Experts of a small language model.
Size: 9 layers, vocabulary 16384, 18.4M parameters.
Experts: 64 experts in each of 9 layers, 48 GELU neurons an expert, 6 picks a token, a softmax router.
Training: a variant of SOAP for the experts, 583M tokens, 8889 steps.
Below are experts of layer 5 (counted from 0) of a mixture-of-experts language model. Rows are named router (the router's row for the expert), up (a neuron's input weights, with its number) and show model dimensions 0-191. Each number is 128 + 32 x the weight over its row's rms, rounded and kept within 0 to 255. Numbers have three digits each.
After each expert's rows: "mostly gets" lists some tokens that are sent to it at least half of the time. This comes from a sample of Wikipedia text that the model never trained on.

# expert 2
router:103172118128178128110108110141100125182123118068102146129123150144087115070115137146073117050136083111128145081169135139162150149123139118139145142076090207096185178080122106138135142156083143167117111138089112155144080086173080130136147121129146111182126060100089156129095132100158123116097136081129099217134119102137165161138154141142096121172170151129131127134168155177161178132110092109118089080131195221106106130138123146157121142085139190162133113150061196076125141132166115196155159089093138061115148136097077165147123115109147131096111075150196110117133115130083129124
up0:100169142045150150110034103158167085127153106122130129147168120138062143130127071100121141122093131189137147132130140157177170062091095072163156182086121151127119107139119154104165125107162152167112118137119140148139109193113139067151157127142156145091125154161133150089076188137146156085139146122144140153121103110136159116128151110113121178171215093093150086157140135146125151216039089135141112116132140124084115155159091183115112124136099115119114149140136078128128097106162189078076161137110063173117115124148136122082118188119083076134063112109119110149186138156121081153
mostly gets: "ara", "ó", "ä", "ö", "om", "am"

# expert 38
router:076108190144214119127112126140134092132170116109126099130120115063113115058113130161117138059093160127136142108069134142123189106168128114163130147101122161085131087095118131091123170094083145110156147151130098129123124100100113083150213173180070154155109174157082116169090123119115117119142142086153146207137096115125156114129167123144153112236173126159170108170148115171160127174101138156124137089100144221130118117101183067137132159066111153139131082142100096142141106134126145158099136172070150111148124137108123152097161076091111056166096112146137103119138120075110118086
up0:071119143098119170075138130088153157111156146060088154199153121134196153080122193145188179105096104114124050108127075154138178150166166115138078144128138123127149153132154140158123113145120082166161138142129125205180135144084153113156124132123097133088141061158140115152035119095108154153124113169136124155116156135131148146184171136148112080141101115147115118141112107136154083168212142174124107161142120129080130106095120129074168157056116146088166126122114134118148165112106108139124121093098157103153094104141097165134180137083145120117202039130130106053108148120135070139
mostly gets: "zz", " Jean", "z", " Mer", "riet", " Ber"

# expert 21
router:115116124121118116111121123150121165127130139110141021102177150131118157143088192228132110135082177117128085137154093140116131132129104125140116093136122083088161224147115095106187136172120145163135125170117099135112148136158117137143159186210092157132075122105105135123069173124150146118094127145135121175099095064160111126182122107103118111137115116166157090188165100136167141166162117112108166159132111133126129075193184132176102152126096112081124124189111123135119132085148099150091061203135139130165129145100118103116177121163154095141103126099176053173049114104109151148
up0:147157147098117124186126078173156153123125169181123105145113097114119160114060168075093133060165119105087106160151172174132153099211093176097135083103178128158114145128130107157158130114105154169142108124077121180113144092117133160073101080133127142078106139121154118122169109109154116136146134115148138127142159112125138140123117123137160177153139147079127138156104094114170129119089152124033140148154123090093222110090180081101117058162113139114170169155129144118120161125115108139115127130166074135135125166129191123065134117115062104120132071146138147188108061018151130159
mostly gets: " ", " $", " −", " £", "°", "   "

# expert 24
router:183088048094116115119159082142108124130162061104120132140157149140186139109107169157115107141131180076150080110161182069093161093120057122131121095100101138143153125119148138196138155131121079095102150183092105212129118067140105138039162110167107176089068101127151112134135149159140143145088132123230135140141126101127140129150164115180094142133127090181136152146141091133155139152122140195061142051117150121167152124126176177136165139137119122108135118154110106138123101139102112093105147141160085112155110084133135109097143131142113108144111112093156118155023099094074136124
up0:154164156125084118163152173105132136144142121117133100168164117145087118053142167118153119116141133086084155146103116144086123070142134122105147121125137163078094116062131149127076078176134172112089119073147145126097162124112163134099158098140159141124151116208196161175157172091129181116121101133121113150099106141142053162109111153132174142072136118120147051134084084110101143169133112174122106163126086128043151096109141192152125170129093123146118140193096122132139141136139129140086128143209092128179228175074166124135120102086076186129092144141179119099145128104146170123
mostly gets: ".\n\n", "\".", "=", ":", ".\"\n\n", "):"

# expert 42
router:169141108111104129137170122136123119159144037119158128141120143104132141081114152143105142136084141089159063142097157068198141097138098112125094129091087151138186140108120106172159188156113085126128142151145135198137139077127049090060113130106094118131104095150095141116150128207085112132090135070185092125098131122121130142115154142141120161113131137141137113148115127124137238119115177149093164073160132135138139139190167099193232132118182147078116133138137179107142129119072124088090076195122182130129128129143147089151162113140104109111133115143192080124109108120096178129
up0:092161098112141124155134164096128141112174077115186118125152080064141108048105120102174112202115087081134109131132156117090100101090176142146124149127105147116127141138153102156182141181132208107183090167161187147120145118145149091086129112123124121098142132173113090085154139197162086074158127154152135067133117151077151116112103150107132141133120130104179126137102147117110145108131128132142151100192131100121091134096219100119165131157143166147093139131117144104114125151111135144117101135113159123143113193120150136115170096088146040172025075136187166060115132126061100097
mostly gets: ".\n\n", "==\n", "===\n", " ==\n", " |\n\n", "==\n\n"

# expert 13
router:100079127129155100132185081129101114164130157028150118145151137124127075090100130138085126009109164130129133096162164142123172135154124110139123120109097114107111154079131143168171094134143169119112167129168069106142125106130088052086173147178110102098122151139166158147178151134119179135143115102147111130117131105145150110124138127148107144163137193131152133152133124239097166116089100112128069133112129167118176118137118137142182172117106186118154111171129143095178105140151114212130085114082127088107172112151120151110164071072119052191104160103114093166125097106104160113
up0:133138151144118092111116147080121108050156151055134101119158147179133143164131124153191088162142121126142102143135168171075149100155101156159078145090103114143139128208174148160152106153144155068125159097186134123172087096136122107147154046197093075105130100162138198129104109085118166117116075136143122135194078167166143141087132121120140170058109088098155108055135115086170170146128071128152096111161088168132152098106131082162161160181111159145064159166155111126134130119191089106110131155171106176118137118142141103121136110104120134162090135140158121103084172143080099123
mostly gets: ".S", "zz", ".C", ".A", "CC", " Ra"

# expert 36
router:095169142112134118040125118175117098120168161115126076118132171143120144133122126168121035153098176134137023130149091134107133169158075116162113114101144129111171172158117075107128087145117179137126134113084083116140102116141124103159122114202110118142133106105094105158070136119136114097015128142144094182136101107145123171175150101120120135118130175142143094137190086115155217170111094102101120137150111152138124096166227123154115139107177127163139101164134133101139161118132107124086091201068131154108134156144099070107147128133161122110130131142177085188110089120092116141
up0:108146140038126154166142144073144169099133126102142192106116113099079134101122145108107093153140162093130163118139205161090113130065158099114122194160118138063124080172165114103138084124135092180111147117140102166106169111096086133156146110148125118147229105107073179128135166156130141119101118077120104168145161097160113124121098100146150158163113129121233121087122158147145120092120124170135156154115088126125108133139087142085069103177233172159100124115095116155153135103165131084155089135086165147102158079169104096105110139119169084171141107123101140097140145183166095146
mostly gets: "–", " October", " September", " May", " July", " August"